Experts of a small language model.
Size: 11 layers, width 128, vocabulary 8192, 32.4M parameters.
Experts: 96 ReGLU neurons an expert, 2 picks a token, a sigmoid router, a shared expert of 128 neurons.
Below are experts of layer 4 (counted from 0) of a mixture-of-experts language model. Rows are named router (the router's row for the expert), gate (a neuron's input weights, with its number), up (a neuron's input weights, with its number) and show model dimensions 0-127. Each number is 128 + 32 x the weight over its row's rms, rounded and kept within 0 to 255.
After each expert's rows: a language model's description of what the expert responds to; "mostly gets" lists some tokens that are sent to it at least half of the time. This comes from a sample of Wikipedia text that the model never trained on.

# expert 38
router [140  95  96 171 187 180 166 117 168 142 111 120 163 139 142 120 164 118 126 141 139 149 157 144 139 129 111 119 148 102  66  94 161 128 102  84 117  77 118 119 179 204 104 126 147 106 153 120  87 151 169 189 145 136 123 135  96 150 104 168 195 122 102 119 150 153 147  54 122  86  82 119 134 111 100  90  87  70 174  71 158 105 165 139 178 170 113 152 145 154 139 171 134 109  78 139 164 118 123 144 110  95  56 176 188 123  71 191 133 121  98 169 119 163 149 140 149 112  98 145 156 124 193 125 135 114 129 106]
gate1 [156  94 143  76 192 158 177 129  82 187 109 115 152 130  90 113 146 120 124 155 126 162 118 137 122 130 111 106  73  98 111 123 143 142 134  81 112  93  95 112 155 131 131 100 135 161 112 172  87 123 166 153 136 106 136 191 132  62 114 160 179  48 117 150 158  96 176 129  91 160  51 126 105 165 105 110 118 134  71 121 140 137 124 153 152 107 125 141 116  99 118 167  64 146  93  85  86  87 118 154 154 135 101 177 174 153  81 146 152 116  89 117 120 138 184 105 170  83 128 135 130 179 178 139  63  98 196 124]
up1 [130 163 113 204  63 118 115 175 139  71 136 140  93 120 173 158 130 128 158  89 113 123 135 114 165 180 156 119 160 155  90 159 103 111 176 166 102 101 147 205 115 147 114 140  93  45 156  93 171 137 107  69 117 106 121  62 154 178 172 102 129 183 165 128 142 152 108 108  88 119 223 130 131 129 108 127 137 146 142 140  84 109 122 133  96 150 149 145 117 129  85  97 159 109 153 208 162 128 134 108 157 122 130  98 111 110 182 121  87 153 159 139 105 133  92 136  61 112 147 100  97 109 117 114 149 146  83 100]
Description: Quantity digits and numbers. Digits inside quantities, scores, dates and table figures, such as 4|5|00 mAh, 9|4|2, plus number words like twenty, hundred, million.
mostly gets: " twenty", " hundred", " eight", " thousand", " billion", " few"

# expert 0
router [108 101  77 139 149 118 164 149 120 110 161 147 178  83 109 104 168 125  94 148 152 136 116 171  93 108 110 121 147 105  62 134 163 205  65  83  58  67 114 101 157 133  92 159  47 165 115 194 172 137 169 115 110 113 108  92 162  64 155 105 131 160 111 154 160 124 103 106 113  90  48 131 121 143 122 109 117 105 188  63 145 108 132  79 114 101 129 147 134 180 151 148 143 109 125 136 142 104 137 158 116 143 100 144 143  87 138  94 189 150 129 155 146 165 106 144 136 108  98 132 126 167 148 160 108 186  97 156]
gate0 [195 138 129 120  69  91 122 195 157  78 136  96  99 156 156 175 146  60 106  87 127 152 182 158  82  68 127  87 169 116  92 124 120 111 130 112 117 137  85  82 114 156  52 149  89  86 190 177 129  50 155 129 119  78 149  99 109 122 174 177 131 132  93 109 134 153 156 126 123 112 137 106 101 146 155 149 108 142 125 148 148 162 147 143 160 123 111 222 110 132 127  96  89 148 143 147 123 155 128 126 125 104 146 132 117 156 105  67 115 156 142  96 143  94 121  66 188 148 149 131 176 158 111 152 112 170 135 150]
up0 [140 135 187 121  94 115  95 103 169 200 154  75  93 113 160  99 121  77 145  97  89  65 156 142 135 146 129 114 101 133  95 117  91  89 166 161 129 148  85 107 109 121 132 134 129 121 158  98 140  80 132 136 153 202 129 118  84 136  97 188 131 145 129  89 136  90  54 138  98  69 176 137  89  97 140 121 114 102 175 108 123 131 136 108 120 167  51 117 118 152  91 112 176  94  37  97 128 119 156 131 165 139 177 139 100 157 129 122  67 149 180 133  91 107 194  99 107 163 134 111  98 127 112 126 164 139 140  84]
Description: Copular and auxiliary verbs. Forms of be, become and have after a subject or modal in encyclopedic prose, such as was, is, been, became.
mostly gets: " been", " was", " is", " became", " are", " were"

# expert 29
router [ 90  55  22 171 147 156 175 162 131 149 128 110 132 129 139 101 126 124  57 103 119 137 164 165 113 151 119 101 113  91  88  89 170 149 119  90  75  89  81  79 146 124 120 177 145  94 117 136 108 134 139 140 189 103 125  97 158 147 147  98 130 135  95 114 136 148  72  91  78 131  94  75 185 138 126 136 118 118 225 120 144 143 139 127 154  90 143 123  98 214 117 132 162 117 119 181 159  52 118 144 145 140  91 148 174 140 135 103 125 133 135 164 136 150 104 141 167 131 173 149 148 118 155 147 131 158 122  88]
gate0 [109 166 103 137 109 137  88 105  83 177 157 193 106 142 145 133 145 154 141 115 144  96 137 126 153 167 122 166  87 164  95 145 154 138 104 107 119  91 140 120 152 153 143 165 194 115 119  81 107 105 142 145 135  82 113 144 152 158 137 141 175 113 172 104 119 154  65 165 128 118 122 159 129 173 123 137 152 109 159 169 159 217  79 156 130  94 131 150 117 200 116 125 224 132 177 144  74  94 154 136 123  94  98 152 136 135  94 124 125 147 157 179  98  89 131 157 101 107 172 140  55 122 128 190  71 197 126 151]
up0 [140  99 131 106 137 113 108  23  74 188  70 149 125 197 150 106 136 140 115 108 132 106 126 104 150 152 182  69 150 140 109 137 163 146  92 113  71  93  90 180 175  92 119  75 137 157 158 102 134 135 144 100 147  98  92 110  79 168 126 116 136  87 185 144 114 179 129 139 143 141 113 109 100  89 143 155 103 104  76 115 141 169 123 130 166  54 138 122 170 155 117 113 187 133 138 187 119 104 149  91 149 220 118 149  75 127  96 119 152 131 188 145 115 139 118 170 101 108 140 110  79 115 138 138 130 123 113 111]
Description: Surname endings. Final word pieces that complete surnames and place names, such as -mann, -man, -elli, -son, -ovich, -ez, often just before was or a comma.
mostly gets: "ovich", "etti", "illo", "rrell"

# expert 16
router [153 126 125 170 173 136 174 121 187 116 135 135 130 122 129 129 190 135  95 153 141  90 205 104 194 113  98 123  96 121  92 145 170 105 130  44 133 128 112 118 163 159  94 145 116  86 147 145  94 175 133 168 126 125 140 113 109  80 108 147 156 139 109 165 144 144 109  95 122 132 107  74 167 162 111  54  91 116 122  74 126 153 163 118 114 196 130 136 127 179 111 176 122 129 125 104 186 123  95 125 100 101  65 115 143  93 100 101 140  66 104 165 132 175  62  87 124 100  95 124 208 160 184 146 129 135 122 135]
gate0 [113  95 134 113 192 155 129 105 179  67  99  79 177 132 138 180 148 131  59 105 152 160 131 125 118 144 143  62 107  99 153  83  89  93  87 133  93 133 121 186 107 184 126  76 130 100 140 170 118 188 123 148 111 134 117 152 184 131 121 191 185 128 163 155 138 139 135 126 168 100 111 107 158 162  96 143  89 109 162 115  79 155 110 134 156 155 137 169 134 126 161 164 147 135 135  75 159 160 154  80 107 135 151 140  79 232 137 146  87  49 148 134 138 168 105  92 127 136 129 118 170 116 134 120 111 110 154 113]
up0 [125 111 110 108 157  84  89  85  82 133 154 166 132 102 103  89 186 140 143  86  91 141 112 146 119 114  48 192 127 117 129 116  73 110  69 119 148 101 114 113 160 145 159 159 142 136 127 185 110 120  72 119 170 131  88  81 170 145 139 192 104 116 115 107 167 153  99  87  99 126 165 180  88 130 149 163 148 124  73 113 137 189  80 122 163 103 130 106 110 136 143 145 112 140 175 165  94 155  80  84 101 107  92  90 108 157 182  82 120  96 102 143  89 110 104 113  99 121 139 151  66  87 165  83 119 153 112  67]
Description: Year digits, time units. The final digit of a four-digit year, and time-span nouns like years, century, months, days, such as 202-3, 198-8.
mostly gets: " years", " century", " months", " days", " hours", " year"

# expert 48
router [ 86  72 106  92 150 143  64 151 134 122 135 111 189 110 124 106 203 108 119 161 107 114 145 143 163 122 106 151 114  68 105 149 114 121 140  56 140  88  97  69 107 155 109 137 122 104 128 152 139 172 195  91 133 101 157  74 114 108 153 133  86 154 121 121 114 199 127 100  73 104  87 150 218  87 131 105 139  68 168  69 162 179 160  84 105 124  94 152 129 150 116 135 129 132 131 152 163 132 128 137  89  96 122 135 218 119 136 137 136 144 128 145 139 182  98 117 138  93 137 102 170 132 167 115 153 183 107 137]
gate1 [ 93 102 210  92 138 112 165 161 114 105 117 191 158 128  80 144 116 108 140 155 156 117  90 143 215 200 118 151 113  46 134 164 119 180 104 103 106  98 117 111  99  80 134 193 157 113 184 196 121 129 100 121 158  92  96 142  83 106  97  94 145 120 105 116 163 192 142  70 126 119  87  95  99 153 126 147 173 105 148  76 159 123 116  67 135 136  95 136 148 131  89 132 131 135 123 115 170 140  97  97 141 110  81 115 133  83 117  78 172 151  86  82 143 118 161 101 130 103 130 108 136 145 103  91 157 118 133 104]
up1 [144  93 192 102 138 143 182 122 113 126 122 176 166 122  56  77 117 157  83 130  86 175 139 149 107 132 130 118 142 148  76  56 197 147 181 124 134 107  70  70 177  93  60  92  79 130  83 161 148 104 182 124 102 148 136 116 182 120 143 143 124 108 103 136  89  81  58  91  86 172 167 151 154  80 147 119 125 152 189 159 150 146 167 141 190 144 152 116 119 176 131 130 143 156 113 151  94 128 101 172 146 124 136 151 128  99 132 127 118 126 118  82  85 121 169 128 154 162 135 137  88 106 133 147 116 160 119 122]
Description: Digits in statistics. Digits, decimal points and commas inside measurements, coordinates, populations and vote counts, such as 6.56 sq mi, 39,532, 97.15%.
mostly gets: "′", "km", "aged", " +", " UTC", ">"

# expert 12
router [ 82  65  77  73 161 169 168 138 114  88 137 147 123 104 151  93 138  98 118 151 169  81 101 179 161 133 105 128  57 163 115 122 144 154 128  84 147 143 126 102 132 170  82 133 138 120 122 120 134 209 111 166 138 120 156 145  87 115 140 123 140 192 131 141 132 150 127 104 136 114 139 140 146 125  89  89 122 113 179  90 145 138  91  93 132 122 115 115 113 105  92 146 145 124 166 157 186  71 159  79 185 111  75 200 164 110 144  75 148  46 151 152 129  80 169 102 121 135 181 107 164 114 117  90 109 130 148  56]
gate0 [123 136  62 124 158  93  60 158 123 116 110 152 149 139 181 128 139 119 164  75 168 111 156 176 126  91 132 105 105 162  74 177  95 107 133 101 102  97  98 129 114  96  87 132 113 138 188 129 124  93 112 129 156 131 106 137 150 132 150  96 142 154 121 112 147  99 134 115 156 158  86 137 170 104  96 133 122  83 163 158  61 144  70  53 183 104 125  80 191 160 134 130 156 187 146 227 105 136  94 102 133 154 100 125 104 144 159  79 178  83 158 122 106  96 114  75 152 140  93 148  91  84 151 132 104 105 152 161]
up0 [151 137 193 165 150 129 168 137 102 117 138 115 156 118 129 161 151 135 149 124 177 121 179 121 176 136 201  78 166 181  84 139 101 148 139 126 151 105 127 114 172 106 113  96  51 103 117 208 111 172 112 166 122 110 108 193 102 117 134 113 125  84 106 132 120 190 108  81 105  71  99 131 115 152 168 118  97  83 113 120  95  66 133 179 150 117 145 192 120 127 148 110  93 155 123 101  63 139 168 120 142 100 122 113 161 157 134  89 175  82 114 122 101 111 139 192 149  95  95 171 116 162  71  98 148 162 127 155]
Description: Prepositions after nouns. Prepositions, mostly of, plus in, for, with, between, following a noun and introducing a noun phrase, such as Prime Minister of, tests of.
mostly gets: " of", " containing", " surrounding", " throughout", " against", " what"

# expert 56
router [ 93 107 102 158 154 153 133 128 177 156 136  98 118 109 109 143 135  85 126 142 135 150 140 147 140 137 121 140  73  90 119 174 202 102 119 108  99 101 122 116 164 151 133 139  78 160  64 149 153 158 139 143 126 115 118  81 105 102 136  75 183 164 107  99 143 161  64 150  63 146 134 101 195 110  59  71 139 107 151  37 124  92 164  99 144 144 104 146 125 159 125  86 159 107 145 165 123 115  63 158 108 155  58 144 145 126  74 156 161 114 139 161 191 150  54 112 118 138 115  91 147 146 166 163 137 144 143 137]
gate1 [105 134 142 129 144 153 131 117 133 101 109 124 124  56  68 103  72 106 124 127 113  78  84 139  70 101  86 115 147  73 107 176 123 161  83 139  61 149 151 192 118 170 116 123  47 126 120 160 124 160 120 130 171 132 102  98 137 103 152  75  83  81 109 118 135 150 160 163 115 122 148 161 144 163 101  78  68 128 152 107 119  99 138 108 131 185  95 133 103 239 173 140 124 153  96 100 131 168 108 151 158 193 138 170 162 105 123 125 118 163 137 113 162 118  89 108  82 138 149  91 122 164 170 159 109 134 139 150]
up1 [116  81 159 107 125  86  84 136 121 188 143 138  97 122 158 119  83 166 118 129 163  97 171 109 139 127 120 120 136 163  79 106 155  79 112 179 147 157  88  58 142 119  89 115 168 131 136 173 172 149 146 104 162 118 131 155 112 111 101 188 111 124  83 168  96 138  93  58 102 108 126 110  75 149 179  83 146 113 117 120  96 164 112 128  82 152 138 149 134  68 109  94 146 145 121 106  89 122 188 142 116 138 181 145 120 171 171 136 140  86 160 152 149 152 233  87 122 123  78 128 103 165  72 119 146 170 131  77]
Description: Nouns after determiners. Common nouns following the, a, his or its, such as course, question, report, role, album, episode, often before of.
mostly gets: " songs", " events", " step", " amount", " episode", " tracks"

# expert 43
router [166 102  83 136 146 177 188 141 165 126 107 133 145 116 152  94 182 110 102 117 166 114 128 135 196 163 109 125 103  79 119 101 143 135 128 102 110  93  96 137 183 157 190 153 122 102  64 168  71 155 125 106 146  67 126 102 129 131 141 118 117 150 134 167 106 122 108  79  68 132 115  68 130 121 122 151 118 118 157 139  91 113 146 155 122 110 159  80 156 136 167 151 136  95 105 151 147 158 163 150 123 155  72 175 158 135 131  91 114  94 109 231  97 109  67  79 174  99 178 153 184 164 123 153 139 184 160 115]
gate1 [100 117 112  69 144 137 129  96 133 153 122 148 127  63 152  93 107  96 117  98  99  58 157  96 124 138  86 143 120 132 136 107 134  97 123 103 135 121 123 133 144 141 169 195 139 125  89 111 161  44 156 141 156 136 107 172 139  78 163 165 170 149 122 146 105 110 122  90 116 105 121  67 132  93 129 139 198  65 151 121 111 117 127 123 126  94 162 114 141 127 169 179 144 112 171 138  99 126 187 132 168 100  44 192 162 101 194  69 117 138  40 165 104 109  84 137 160 126 153 133 121 125 171 114 174 124 108  94]
up1 [167 156  89 136 177 123 148 101 129 135 103 166 151 143 146  86 143 119 133  96 160 155 146 128  71  83 117 145 130 132 138 117 118 162 108 126 207 128  59 150 153 119 165 163 125 165 140  79 198  83 127  96 178 112 106 173  88 136 149 123 175 125 170 116 142 133 121 126  75 127 101 132 152 137 112 142 124 170 148 140 116 151 104 101  67  92 114  87  86 123 143 166 185 120 188  77 170 160 202 139 145 131  77 166 189 122 180 122 138 120  76 105 129 102 103 110 143 113 153 155  86 158 151 130 151 180  45  92]
Description: Inner pieces of names. Syllable pieces inside foreign place, personal and technical names, e.g. Navalg-und, S-lav-onia, Indon-es-ia, -kov, -osaur.
mostly gets: "г", "kov", "osaur", "dh", "stad", " acid"

# expert 13
router [119  76 108 129 156 179 134  98 198 123 123 115 145 104 184 100 184  61 111 139 114 159 178 153 129  84 109 125  98 108 130 110 143 154  90  91 125  74  83 154 111 131 116 154  95  97 117 118  45 219 164 124 155 135 167  72  73  76 151 134 121 134 186 137 143 204 103 125 104 133 118 127 129  43 117 149 129 144 149 147 130 145 157 114 158 131 127  97  90 129 106 135 101  86 128 135 109 111 133 105  88 128 125 143 116 156  85 116 129  86 104 157 112 140 107 145 114 156 128  83 164 134 153 155  96 228 130  85]
gate0 [131 141 161 114 139 158 145 128 103 176  75 146 137 112 154 125 113  84 100 133 134 129 170 175  96  83 151 162 129 125 154 136 132 136  95 113 134 191 156 175  93 106 126 147 184 130 153 160 168 164 121  96 115 234 174 141  67  93 170 103 116 136  81 163 117 137 141 177 120  88  89 132 129 155 117 168  98 151 117  88 174 103 149 190 186 120 137  87 179 218 134 164 101 142 173 113  97 130 149 113 118 191  96 124 132 142  96 104 158  91 163 150 117 158 149 106 181 138  82 122 133 185 140 157 134  91 153 114]
up0 [121 151 193 149 139 144 183 146  99 125 109 133  92 134 149 103 159 116  57 120 137 164 155 174 172 139 144 181 169 119 167 150 107 131 189  94  88 158 148 184 134 126 124 143 147  74 149 137 179 156 118 115 122 190 166 114  66  51 154  97 154 126 122 163 120 152 144 143 134  72 122 156  98 140 118 134 114 172 118 127 157  61  71 168 155 148 146 127 187 184 162 117 144 129  99 147 127 137 144 120 134 165  80 149 135 126  69 173 137 102 157 144  68 128 143  92 115 131  86 129 150 221  81 149 127 136 124 151]
Description: Separators in lists and titles. Colons, commas, semicolons, table pipes and dashes that join a label to its value or title parts, e.g. tool: Panorama.
mostly gets: " chronology", ");", " –", "inomial", " Synonyms", "):"

# expert 21
router [ 82  76  93  97 138 127 136 115 109 105 134 128 106 119 133 133 109 101 139 165 180  47  91 210 143 150  74  96 147 124 106  81 180 108 136  96 159 107 153 100 115 135  81 167  98  98 114 124 101 212 172 100 104  90 158 106  83 129 204 117 141 189 122 148 151 188 110  99 134 119  91 110 157 121 129 145 124  95 153  42 166 123 124 109 119 106 110 110 130 136 138 134 147 119 151 147 115  53 141  93 127 119  79 165 134 167 146  94 160 127 161 188 135 142 151 114 126  78 145  78 141 139 170  98  90 147 170 103]
gate0 [117 130 159  92 145 154 154 122  99 186  98 159 158 112  68  86 181 150  99 101 132 123 112 116 164  77 154 154 175 160 114  88 134 128 205 127 165  87 129 112  95  95 145 126 134 149 137 137 109 127  84 136 165 141  86  83 181  90 138  95  67 149 186 143 130 109  84 151 170 141 144 122 177  99 125 139 170 124 166  79 127  88 211 130  94  90 127  68 101 144 164 148 153 106 155 139 116 124  80  50 164 113 194 128 123 110 100  98 165 124 127 111 104 110 134 104 135 172 130 125 170 186 153 149 116 138 186 102]
up0 [110 118 115 150  97  74 128 148 178 195  95 144 194 146 150 157 126 165 152 189 146 157 157 113  70 141 161 192  57 145  59 215 169 177  94 159 129 133  91 138 144 105  87  97 149  87 102  80 225 123 126 138 136 162 136  82 132 131 110 109 148  94  94 151 126 111 161 112 128 179 103 154 138 149 131  93 104  98 130 179 109  94 101 143  95 134 197  94 135 111 128 144 113 106 128 158  94 130 153 135  84 167 137 149 139 142 169 179 154 126  91 117 135 143 130 131 110  96 135 127 121 115  62 120 143 101 142 158]
Description: Prepositions of time and place. Prepositions after verbs or opening a sentence that introduce dates, places or circumstances, such as added in 2013, presented at, On 12 January.
mostly gets: "In", " near", "On", " at", " took", "From"

# expert 40
router [145  96  86 111 111 174  92 110 124 119  91 141 157  60 157 176 166 131 119 170 116 180 161 171 160 101 105 146  72  84  81 112 145 158 117  95 131  97  84 114 121 140  88 188 116 142 104 130 101 134 154 141 130 111 157  80 122 129 147  69 134 110 144 129 152  99 130  87 139 124 116  41 170 135 109 154 133  92 176 116 144 163 198  58 112 154  84 103 161 173 101 130 126 121 202 160 189 131 106 157 123 162 117 122 158 183 125 149 172 137 124 133 118 114 139  96 105 156 107 115 146 160 205  94  57 136 131 127]
gate0 [112 116 124 132 143 125 109 163 158 147 121 173  96 140 120 134 101 145  67 136 100  96 155 143 143 122 151 160 103  96 159 142 152  63 143 160  88 112 154 102 113 173 156 101 107  97 150 147 150 140 161  75 115  94  94 116 166 103 163  87  88 155 170 194 126  90  52  94 128 130  89 118 153 177 121 128 143 194 199 136 140 154 119 139 169 116 123 140  61 138 142  80 170 144 106 160 148  78 135  47 111 104 134 129 142 174 112 124  77 144 149 125 171  55  84  53  98 140 119 161 166 131 109 102 144 148 185 133]
up0 [168 165 184 198 103  79 132 109 169 118 100 124  66  91 113  89 124 171 142 102 115  70 163 210 116 145 181 166  93 127 161 155  88 140  62 160 131 118  82  92 121 125 110 108 180  75 195 123 106 137 137 124 130 111 132 125  92 156 135 162 100 106  95 188 108 126 100  81  61 109  94 104 118 142 114 141 146 143 144 183  94 120 175 100 162 101 161 149 104  85 117 109  70 136 171  98 130 102 186 138 154 124 116 102 132 182 129 118 167 141 155 141 157 112  85 153  94  99 132 121 191 128 136 112 107 124 149 115]
Description: Scientific word fragments. Inner syllables of Greek- and Latin-derived scientific and foreign words, often in taxonomy or medical text, such as synd-ro-mic, tubercu-lo-sis, clype-ata.
mostly gets: "tempo", "agno", "quot", "ym", "ero", "phy"

# expert 53
router [144  85  87 125 161 133 163  80  91 122 184 136 151 128 154  94 175 125 135 167 117 125 104 192 140 128  91 142  91 135  88 115 150 174 137 100 101 120 128 127 117 158 125 145  46 141 141 178  85 218 148 156 134 101 105 111 148  75 114 104 116 199 151 146 193 168 126 117  88  84  88 102 132  98 106 121 120 105 167 128 126  86 125 105  89 139 126  84  93 113 122 130 158  81  96 151 130  45 123  90  68 117  99 113 155 144 164 123 131 124 168 134 116 110 127 127 132 128 162  62 141 180 176 143 120 150 106  41]
gate0 [164 161  77 121  87 193 153 138 159 159  81 192 127 142 111 101 169 111 108 126 117 162 126 151 198 127 147 156 142 105 126 122 158 159 144 116 111 185 172 125  63 220 142  87 151 159 116 144 103 172 101 173  92 124  99 178 131 119 140 153 130 105 147  61  84  68 108 129 150 162 151 122 161  53 153 107 140 176 110 152 119 140  80 104 111 166 127  99 150 138 114 133 149 114  83 157 136  72  73 134  96 129  96 121 133 154 112 106 125 146 157 140  68 158 153 163 101 138 118 126 143 174 193 173 141 132 140 170]
up0 [157 116 152  81 172 103  87 114 126  60 145 138 150  87  95 142 194 151 141 100 113 159 122 123 131 144 131 108 119 157 156  59  82  78 128 141  75 112 128 155 190 138 138  99 101  81 132 196 137  71 174 110 164 147  59 107  96 125 122  63 125 132 203 167 119 193  95 167 124 105 119 175 131 142 153 132  89 111 126 149 150 172 198 113 152 111 109 102 118 119 176 111 113 161 144 127 165 119 138 138 207 147 126 132 133  97 155 157 149 135  84 112 115  98 175 127 146 163 104 103 193 162  96 134 124 154 156 116]
Description: Clause-joining conjunctions. Conjunctions and commas linking clauses or list items, mostly and, but, while, with, as, e.g. married to X and has two daughters.
mostly gets: " but", " However", " and", " alongside", " while", " &"

# expert 22
router [154  83 105 119 166 224 133 169 140 111 125 104 195 104 168 129 142  73  89 119  90 126 164 199 154 125  97 137 106  79  60 102 154 126  82  71  85 121 135 123 149 181 111 156 115 116 108 126 105 175 187 148 126  88 174 102 110 135 132 116  94 118  96 134 120 210 120  83 100 122 118  96 181 140 118 117 156 109 145  95 130 138 171  79 154 132 119 157 130 150 122 143 128 114 136 150 167 115 140 117 144 134  94 158 207 139  71 155 153 132 138 150 126 137  71 104 151 118 152  99 172 152 213 125 131 123  87 100]
gate0 [ 76 105 148 104  88 190 117 129 138 110 116  83 151 101 121 108 193 191 171 122 132 131 109  73 150 182 102 155 115 140  95 164 131 135 169  82 131 148 113  55 168 133  77 141 171 162 142 186 112 126 146 141 130 107 121 116 140 184 143 156 172 157  87 156  69 169 155 155 108 166 134 148 139 112 128  48 107 112 146  25 151 110 161 115 146 200  92 142 142 116 156 205  96 101 128 135 149 156  84 154 112 111 127 129 126 184 144 152 120 117 129 138  72 132 153 115 130 136 133 109 133 151 191 134 139 111 131 164]
up0 [ 86 184  87 152 103 110 161 103 123 130 134 136  68 144 142 175 134 103 121 133 140 120 156 146 119  91 179 150 116 152 132 139 168 182  73  96  93 159 156 126  96 135 139 156 155 155 154 120 201 133 107 150 126 129  93 120  76 135  99  82 110  87 203 145 114 154 154 140 126 140 177 181 159 149 127 119 141 151  56 170 101 168  52  99 177 153 138 137 113 134 108 141 159 199 129 117 168 157 141 174 201 123 125 122  91 156 120  98 145  76 202  91 147 127 106 135 122 128 172 153 141 120  95 155  81 171  83 107]
Description: Numbers in technical text. Digits and brackets inside model numbers, LaTeX formulas, ranges and table cells, plus taxonomy words like Type species, such as D6-400, Cortex-A510.
mostly gets: "}{", " Pts", " Height", " century", " used", " meters"

# expert 10
router [128 133  76 119 108 217 118 153 136 113 119 125 142 129 138 113 159  66  84 100 112  99 139 152 166 119  99 112  82 105  63 122 177 138 110 109 101  98 112 129 184 159 154 161 135 129  83 205  61 182 174 135 133  92 203 143  86 161 162  61 124 126 126 176 126 114 101  93 105 122 112  48 138 134 145 131 130 107 147 124 117 121 196 110 136 140 148 108  98 147 154 117 148 123 149 169 160 142 138 121 113 120  82 182 131 138 159 137 149 110 107 190 115  84  66  91 179 138 147 127 158 145 163 151  95 190 146 130]
gate0 [ 91 109 159 166 162 113 144 181 185 100 139 195 146 171 111 123 145  98 117  89 119 154 147 120  91 149 145 148  98 150  77  98 132 164 156 121  98 133 136  72 224 139 120 151 144 128 101 167 128 162 108 120 120 132 132 143 117 120 128 109  46 162 169 105 127 131 100 174  95 110 109 124 148 117 140  88 140 113 117 236  35 134 121 129 144 121 135 127  77 161  98 155 156  71 135 120 174 153 105 185 169 118  91 132 124 163 132 106 178 131 127 142 112 120  57 126 156  67 133 131  87 132 167 149 148 116 152  84]
up0 [144 122 126 122 142  83 127  81 133 146 101 108 118 181 147 109 125 171 128 168 162 179 124 114 131 127 135 101  98 120 167 143 102  58 162 124 186 148  98 180  88 142 123 126 121 125 193  66 178 104 119 170 114 109 123 139 144 114 150 195 157 100 110 141 101 139 113  75 150 136 125 141 125 119 133 154  76  79 159  70 138 124 161 135 142 137  81 167 162 155  81 154 100 127 110 130  91  76 161 118 100  83 158  77  62  75 101 124 106 127 126  69 173 100 163 132  58 109 119 128 133 172  95 113 177  82  70 184]
Description: Latinate word stems. Mid-word stems after prefixes like sub-, re-, con-, de-, usually followed by -ed, -ing or -ation, such as sub-mit-ted, f-ric-ative, or-din-ance.
mostly gets: "ploy", "activ", "plic", " Subord", "align", "semb"

# expert 26
router [173  93  89 124 160 196 161 159 175 110  75 128 192  98 117 116 123 105 138 175 135 102  99 159 179 119 115  88  97  86 122 120  92 196 123 116 161 115 122 130 141 152 109 165  72 106 101 179 101 137 156 191 158  74 138 106 127  80 182  88 113 106 149 151 130 163  65  68 121 115  97  68  88 157 107 138 113 104 204 130  80 173 168  78  75 115 105 105 182 162 104 133 153 106 108 135 155 146 184 152 107 143 118 137 137 167 130 108 153 153 137 165 131 119  87 118 134 135 136  84 138 161 160 131 145 126 165 117]
gate0 [184 189 160 143 113 148 155 132 118 115 133 132 149  44  84  94 111 127 142  68 116 174  95 133 149  92 157 106 115  96 155 109 124 138  66 133  93 124 127 165 137 139  71  52  95 104 122 168  98 176  94 163 125  91 101 182 110  83 112 109 121 107 127 128 148 143 100 126 119  98 155  54 100 117 124 168 115 129 172 146 109 138  69 118 160 115 149  79 153 188 135  93 156 126 126 129  68 145 157 164 134 167 151 126 165 115 116 131 135  76 129 204  70 182 176  77 142 116 173  80 120 127 136 138  88 140 141 101]
up0 [122 135  80 145  77 104 135 114 129 123 131 140 120 106 108 109  90 101 118 141 114 118 108  97 121 119 130 142 153  99 114 161 126 155  68 110 113 109 156 146 110 141 102 113 142  95 131 106  45 125  98 134 118 102 196 133  88 165 146 103 109  38  54 109 127 134 147  63 152  89 174  94 115  93 102 144  77  74 174 112 112 176 105 152  79 124 137  89 133 135 142 101 182  57  88 105 168 101 160 174 128  96 175  94 132 123 127 138  95  89 192 137 144 192  92 113 197 192  99 102 117 137 138 135 166 166 122 129]
Description: Foreign name endings. Middle and final pieces of non-English personal and species names, such as -lia, -ina, -ovich, -witz, -ora, often in tables or lists.
mostly gets: "ira", "د", "ina", "ovich", "ika", "ena"

# expert 59
router [150 121  35  97 137 176  87 121 179 103 104 140 127 117 146 140 144 120  98 157 123 106 115 172 124 144  80 102  66  52  81 101 147  96 126 125 108 100  81  70 108 172 145 142  73 139  65 152 132 124 137 110 181  63 140 101 148 131 166  91 153 125 178 161 105 124  93 110  88 170  85  54 125 142 150 127 129  89 167 125 122 138 178  80  93  61 159 109 119 163 160 156 178 112 124 168 122  83 151 161 124 143  93 146 155 143 127 123 157 131 148 139 136 141 107 112 168 106 116  86 150 123 158 151 126 140 193  83]
gate0 [102 100  97 130 106 135  78 107 161 130 109 124 156 136 106 181  78 131 131 107 153 175 147 151  99 151  74 132  68 119  86 127 180  83  97  88 143 153  94 108  95 141 185 137  75 118 123  84 165 137 138 156 146  99 134 195 122 166  88 109 162 139 172 105 188 117 132 112  87 161 139 161 118  89 144 145  71 104 135  94 111 137 116 124 100 153 131 130 160 116 133 173 143 140 132  93 123  92 210  49  70  98 160 196 120 116  86 192 151 131 113 143 120 101 106 146 127  87 120  86 111  94 124  80  98  69 153  88]
up0 [148 149  67 107 109 132  81 123 124 119 141 155 164 116  51 193 132  82 178  98 161 172 102 184 155 122 165 127 184  68 132  79 166 119 135 132 124 128  80  71 131  94 126  97  87  82 147  69 161 155 106 173 125 109 175 129 128  93  76 155 181  85 184 116 119 128 115 168 140 128 142 130 123 154 126 107  69 173 178 167 134 112 127 152  75 153  97 145 111 164 107  76 135 146 134 118 143 101 148  60 131  80 109 133 163 111 125 140 150 138  94 121 138 173 158 193 137 111 122 126 121 144  83  65  97 141 121 122]
Description: Name pieces after prefix. Middle or second pieces of split proper names and first names, as in Qu-ean-beyan, Co-ach, Rock-y, Kevin, Francisco.
mostly gets: " Francisco", " Kevin", " Jeff", " Steve", "shire", " Lauren"